python train.py --num_hidden_layers=12 --hidden_size=320 --n_experts=80 --experts_per_token=8 --d_expert=64 --d_shared_expert=0 --hidden_act="xielu" --moe_layers=[4, 5, 6, 7, 8, 9, 10, 11] --router_score="softmax" --normalize_top_k=true --routed_scale=1.0 --balance_loss=0.000565 --balance_bias=true --init_std_router=0.0105 --lr_router=0.000487 --vocab_size=32000 --norm="rmsnorm" --norm_eps=1e-06 --tie_word_embeddings=false --optimizer="adam_hyperball" --learning_rate=0.00292 --beta1=0.9 --batch_tokens=[16384, 32768] --max_seq_len=512 --train_tokens=268600000 --max_steps=11674 --dataset="wikipedia_en"
Below are experts of layer 7 (counted from 0) of a mixture-of-experts language model. Rows are named router (the router's row for the expert), up (a neuron's input weights, with its number) and show model dimensions 0-159. Each number is 50 + 12 x the weight over its row's rms, rounded and kept within 0 to 99.
After each expert's rows: "mostly gets" lists some tokens that are sent to it at least half of the time; "gets" lists some tokens that make up at least twice as much of what it gets as of all text. This comes from a sample of Wikipedia text that the model never trained on. Tokens count by the router's weight.

# expert 68
router:34 40 52 36 62 43 41 36 70 34 45 54 82 50 34 74 49 56 43 52 40 65 53 49 67 36 27 52 56 53 56 63 50 37 36 73 46 62 58 64 47 37 73 47 31 35 36 34 47 57 61 54 50 66 46 55 55 51 38 50 74 37 59 68 52 61 60 61 52 52 44 62 53 35 54 59 33 36 44 45 45 64 52 63 46 40 65 55 51 49 58 50 45 48 52 40 64 39 67 41 50 47 37 54 54 64 38 48 34 65 21 36 30 55 48 46 34 56 53 39 53 54 56 50 67 45 53 51 45 53 43 33 69 34 44 33 35 52 51 26 29 40 47 63 43 50 51 71 25 41 59 49 41 46 63 66 55 46 31 43
up0:53 39 48 52 64 69 53 62 56 41 54 45 54 32 25 45 64 39 66 44 39 74 55 56 40 24 79 62 60 52 53 69 48 43 54 38 52 39 39 45 37 40 44 67 63 63 61 46 49 34 82 58 40 67 55 61 40 46 67 54 52 43 54 46 76 64 53 35 77 36 43 49 48 21 42 52 59 25 60 24 62 43 51 33 56 40 50 49 60 67 61 60 42 46 41 47 45 52 44 55 59 52 63 57 47 73 52 53 49 64 51 30 40 66 68 36 53 64 76 43 40 71 85 63 45 53 47 57 56 35 47 71 38 64 46 34 48 39 59 34 64 45 70 26 45 58 63 37 33 70 54 54 46 35 55 54 38 48 60 38
mostly gets: " Minister", " Charles", " President", " Henry", " Robert", " Chris"
gets: " |", ")", " La", "e", " William", " President"

# expert 77
router:74 59 49 51 49 50 36 34 46 40 76 46 62 52 46 52 48 39 42 46 63 62 64 69 60 54 59 72 45 53 70 58 61 61 36 19 62 49 44 63 50 38 57 67 20 45 54 45 55 53 50 54 47 48 41 75 53 28 57 48 66 45 47 55 58 38 74 54 40 57 39 58 69 33 40 58 56 57 67 48 40 57 42 51 36 32 41 47 48 65 62 48 57 50 58 40 77 64 73 54 43 57 54 41 45 53 51 57 55 62 46 36 29 54 61 46 60 30 63 21 75 45 52 60 47 66 55 19 57 65 14 56 46 38 47 52 35 37 59 39 41 61 46 60 57 44 61 46 57 26 81 52 40 34 52 47 65 76 46 58
up0:57 52 42 37 43 57 57 38 50 48 36 55 46 56 19 48 44 28 50 45 34 72 49 66 34 46 54 59 67 43 50 33 57 47 32 47 59 63 26 43 45 74 45 45 47 57 53 47 34 31 42 47 51 74 26 37 60 40 32 60 66 55 48 70 65 60 55 56 37 52 38 59 59 28 34 46 34 61 39 51 36 39 38 32 43 55 55 68 54 54 44 31 25 57 50 66 65 60 54 53 58 70 31 55 41 45 53 55 39 71 78 23 55 41 48 50 66 49 81 34 40 68 34 74 59 39 38 54 49 59 62 58 45 66 42 47 64 63 54 53 58 55 58 41 56 64 45 64 41 55 54 39 35 61 44 66 55 64 63 61
mostly gets: " ==", " ===", "---|---|---|---|", "\".", " =", "|---|---|---|"
gets: " |", "\n", ".", "==", " =", " =="

# expert 33
router:55 57 49 59 39 47 31 72 47 57 66 39 44 24 50 53 63 57 37 57 59 63 44 62 34 67 59 64 52 22 57 41 37 64 51 53 14 49 59 51 47 52 40 50 40 44 46 53 26 44 48 43 37 50 48 71 57 37 48 43 53 39 58 34 44 47 54 55 50 72 48 40 55 36 44 40 34 57 30 63 43 74 49 48 47 52 56 63 29 64 58 63 49 55 55 69 58 67 46 67 63 56 54 29 50 52 40 68 64 47 45 64 46 50 61 56 42 61 25 62 57 34 58 58 55 60 48 54 46 55 66 51 47 60 48 39 32 58 56 54 54 42 59 40 55 59 57 69 62 65 77 53 48 55 44 50 34 48 60 43
up0:49 18 52 56 59 50 64 43 47 36 49 48 44 39 64 60 42 35 50 48 50 53 53 40 35 57 36 42 66 44 62 43 71 61 46 45 43 75 47 42 70 54 38 90 42 60 55 50 31 42 50 40 51 56 50 45 64 39 55 51 52 54 47 36 45 33 38 68 35 55 52 55 40 56 37 44 65 51 52 47 66 57 65 58 59 35 48 61 42 40 61 43 54 36 65 57 61 70 52 54 36 57 66 77 45 44 37 38 64 59 47 51 44 45 64 46 59 49 68 57 39 84 52 58 41 54 51 57 42 62 42 44 33 47 56 71 50 43 60 44 53 44 32 39 66 51 58 38 73 62 45 37 58 66 48 48 71 42 60 33
mostly gets: " became", " MPC", " worked", " car", " contract", " get"
gets: "'", " was", " as", " became", " is", " head"

# expert 38
router:34 44 33 44 31 32 58 71 33 55 50 52 60 55 37 56 57 66 46 49 62 49 43 39 59 43 61 66 54 39 63 69 55 33 45 52 54 40 41 33 45 73 60 72 43 53 30 53 52 67 39 44 18 59 53 51 72 59 46 60 28 43 60 58 54 63 59 64 38 44 38 61 49 45 63 53 22 45 39 49 58 39 39 58 62 60 50 67 51 48 44 67 41 62 55 47 34 49 57 63 52 62 54 42 43 43 49 40 39 36 53 23 61 51 64 38 41 67 40 16 31 57 50 73 60 44 60 36 38 59 35 45 54 73 51 44 53 54 59 48 47 40 23 65 67 74 54 56 50 41 44 51 59 51 53 47 69 53 43 50
up0:53 54 52 64 48 36 44 47 47 57 45 40 55 54 72 75 56 68 70 24 39 25 40 55 38 57 40 46 49 50 74 50 36 52 50 47 48 46 51 28 42 44 51 57 63 53 63 48 55 51 59 25 44 59 57 40 53 35 65 70 39 65 36 42 69 46 41 52 47 54 61 70 40 38 43 45 47 50 55 47 54 49 35 66 30 62 58 51 44 56 57 54 49 45 38 64 43 64 35 79 45 57 57 65 48 31 45 55 51 53 39 42 54 71 57 55 86 78 45 42 55 62 59 46 68 51 44 61 30 57 37 54 33 71 74 58 51 70 49 68 66 42 53 57 48 60 36 26 52 64 57 45 64 61 50 48 72 47 66 52
mostly gets: " '", " \"", " Mc", "′", "\\", "—"
gets: "\n", " \"", " (", "'", "==", "-"

# expert 10
router:45 57 47 56 51 57 53 41 48 68 47 55 47 62 38 36 42 71 37 61 31 61 47 62 51 51 80 59 54 52 45 58 51 55 33 49 58 42 61 74 45 47 54 53 58 57 39 29 60 47 37 37 38 85 45 41 51 43 51 39 78 53 37 56 47 57 54 59 58 38 39 37 58 29 41 59 39 42 36 46 82 66 63 47 61 33 57 50 73 31 58 61 33 67 57 52 57 32 50 38 45 59 42 62 47 35 45 56 49 38 58 30 29 54 72 76 59 32 45 39 52 34 56 32 34 52 64 43 61 45 52 44 32 42 62 55 69 29 42 43 67 56 59 73 36 41 49 44 48 41 51 54 60 61 46 52 69 64 66 52
up0:37 49 39 51 55 67 57 76 39 68 46 43 50 37 66 51 55 46 45 60 51 70 55 46 47 56 58 57 48 39 49 48 60 52 50 57 54 70 59 74 47 50 41 44 36 32 38 58 50 54 42 84 35 46 60 41 57 51 25 55 64 48 68 63 61 52 60 33 26 71 40 76 31 32 59 50 36 51 59 48 58 40 66 44 65 58 66 37 39 43 67 70 59 28 48 30 40 43 56 49 33 57 23 28 66 20 42 45 57 65 55 44 64 37 70 69 60 53 34 30 44 69 59 46 39 35 43 35 48 34 64 53 42 34 42 61 58 34 61 41 42 53 22 38 58 43 44 52 59 51 46 72 30 71 74 70 54 44 53 60
mostly gets: "On", " Jr", " Dr", " John", " James", " Mr"
gets: " on", " |", " October", " September", " August", ":"

# expert 22
router:65 34 47 51 44 52 38 76 78 44 59 29 35 41 67 52 69 50 51 46 66 58 53 61 38 55 62 61 53 51 55 63 60 74 48 57 55 47 61 46 43 39 57 59 31 45 41 52 61 51 62 37 25 66 30 46 53 30 70 46 65 48 44 68 57 42 58 41 59 53 58 54 47 43 42 44 41 42 30 44 48 27 38 46 52 33 31 53 47 53 54 42 43 73 54 38 60 38 41 58 44 72 63 39 54 54 46 38 35 54 50 41 41 29 63 47 57 50 48 28 66 58 63 62 55 40 46 50 38 57 37 25 50 56 47 73 43 63 37 68 59 54 43 61 58 71 55 46 25 55 70 31 50 33 47 41 68 38 51 39
up0:45 62 35 46 60 40 48 55 48 53 42 56 56 66 56 35 40 59 66 59 54 41 60 50 49 63 59 69 32 51 59 44 37 65 45 42 27 72 47 49 40 51 60 49 56 69 40 33 46 35 51 45 37 51 59 52 52 62 57 47 56 72 49 37 54 45 60 20 48 43 42 44 48 43 32 56 52 49 40 37 47 42 64 50 56 37 47 45 48 52 33 54 55 53 36 32 41 31 38 26 55 62 56 30 64 74 51 44 56 30 25 50 45 70 33 56 74 54 59 52 56 31 45 55 54 51 26 52 54 67 38 38 55 51 48 72 42 43 49 55 30 39 41 64 40 21 57 39 57 60 37 54 31 45 51 45 61 44 21 52
mostly gets: " ===", " ==", " ====", "idae", " (0)", "^{2}"
gets: ")", "==", " ", "===", " —", "\""

# expert 69
router:30 53 30 51 38 54 57 47 44 51 48 33 74 28 46 66 48 68 47 60 71 51 45 25 60 41 47 50 70 33 68 64 72 22 16 27 60 56 29 49 57 62 51 66 56 42 33 61 64 58 39 56 63 62 44 54 45 33 36 56 50 62 60 53 40 59 64 29 51 41 27 46 56 52 40 53 39 57 38 74 49 47 49 45 53 48 51 38 56 51 57 59 48 50 52 45 68 60 62 55 52 64 45 44 42 33 33 65 58 45 59 42 70 47 41 41 44 57 61 47 42 42 49 63 52 46 46 29 49 35 33 40 50 64 17 50 47 57 56 53 58 69 48 63 37 52 34 36 58 42 45 72 55 58 52 55 67 36 50 44
up0:32 47 42 47 29 73 51 43 73 31 49 56 43 69 63 58 63 52 56 37 59 54 68 41 53 37 41 62 55 48 46 70 84 43 56 39 57 48 54 41 65 45 55 49 41 68 50 79 54 54 49 28 26 42 43 79 69 45 43 51 43 40 42 59 48 42 56 50 48 75 67 70 42 74 59 48 51 76 58 65 36 36 52 52 59 61 31 54 43 46 49 27 34 58 57 48 33 32 46 65 36 55 48 51 38 47 44 54 51 56 54 54 72 37 56 51 39 64 39 55 63 52 20 56 54 49 32 44 39 36 37 28 68 49 50 49 57 34 54 64 32 39 36 36 45 65 45 43 76 21 40 57 59 55 34 56 34 51 34 42
mostly gets: "·", "–19", "(", "–", " $", " (0)"
gets: "\n", " (", "-", ":", "–19", "=="

# expert 56
router:37 44 43 32 43 45 36 44 50 41 58 60 47 35 58 70 45 64 47 58 56 77 64 55 66 60 38 63 42 65 67 70 38 54 13 22 67 46 57 69 54 46 53 57 54 71 37 51 53 39 40 51 49 32 44 55 62 59 22 43 50 30 40 45 63 47 65 46 48 29 52 56 70 43 42 59 51 64 50 56 45 50 59 76 53 54 38 40 50 43 56 56 35 64 43 43 65 41 49 45 39 54 54 31 82 48 38 53 61 43 44 59 23 71 46 54 34 53 51 12 46 49 59 32 59 63 50 49 53 55 31 34 30 67 60 48 54 38 48 61 64 36 49 61 60 59 47 59 44 39 45 54 59 44 67 42 66 64 59 52
up13:56 50 32 35 42 54 59 52 41 57 51 30 49 49 70 53 48 59 32 50 56 63 48 47 63 77 61 48 45 45 44 42 53 50 43 46 69 57 44 53 53 44 42 58 67 40 48 70 56 45 70 57 50 66 57 43 41 48 51 34 62 63 43 53 55 45 62 62 47 35 56 47 36 47 38 32 61 36 50 30 34 46 52 72 36 37 60 33 45 65 52 31 59 66 83 55 56 64 59 49 47 56 46 58 46 45 55 47 60 37 57 32 47 62 41 78 51 37 67 35 65 64 37 51 63 45 56 56 68 57 35 69 46 55 53 52 28 53 61 54 54 66 52 29 64 57 48 57 50 55 40 28 44 64 47 60 57 53 58 51
mostly gets: " Died", " Genus", " ITA", " ARG", " after", " graduated"
gets: " |", ":", ";", " at", " –", " of"

# expert 16
router:55 52 31 34 45 36 53 57 30 37 66 59 53 55 37 41 53 44 51 51 40 45 44 61 75 53 50 34 54 78 75 68 43 51 29 40 56 57 58 51 52 60 43 72 57 44 65 57 34 36 63 41 82 62 58 58 61 46 48 53 46 46 48 57 64 72 47 28 70 52 52 57 40 57 48 41 70 53 52 57 62 51 34 30 52 48 51 47 56 69 63 57 39 55 58 40 25 54 81 38 27 39 41 48 52 34 73 48 64 45 57 55 45 51 55 59 60 40 55 33 45 59 35 46 32 34 51 46 46 37 53 63 60 47 64 35 51 68 45 70 60 41 57 60 42 20 44 45 64 32 44 39 64 53 50 60 37 36 64 62
up0:69 29 52 42 54 62 40 46 41 52 47 67 48 36 55 25 47 62 45 59 53 20 38 69 66 49 57 71 42 65 59 63 48 54 42 51 48 49 52 71 55 30 47 71 53 42 48 51 31 47 40 54 54 62 43 55 34 49 56 31 59 41 56 51 63 51 48 25 52 48 66 59 40 27 66 59 58 51 56 29 74 37 57 62 58 23 44 38 44 47 59 39 44 51 43 60 38 56 37 44 57 65 50 30 59 47 54 48 42 43 57 86 48 48 37 53 33 42 53 54 59 26 62 64 71 41 44 53 46 60 50 30 51 53 44 53 58 61 45 75 34 32 55 47 51 47 33 51 38 40 43 38 60 59 60 57 26 62 54 50
mostly gets: "      ", "),", "also", " There", "There", "born"
gets: ",", " |", " the", "),", "-", ";"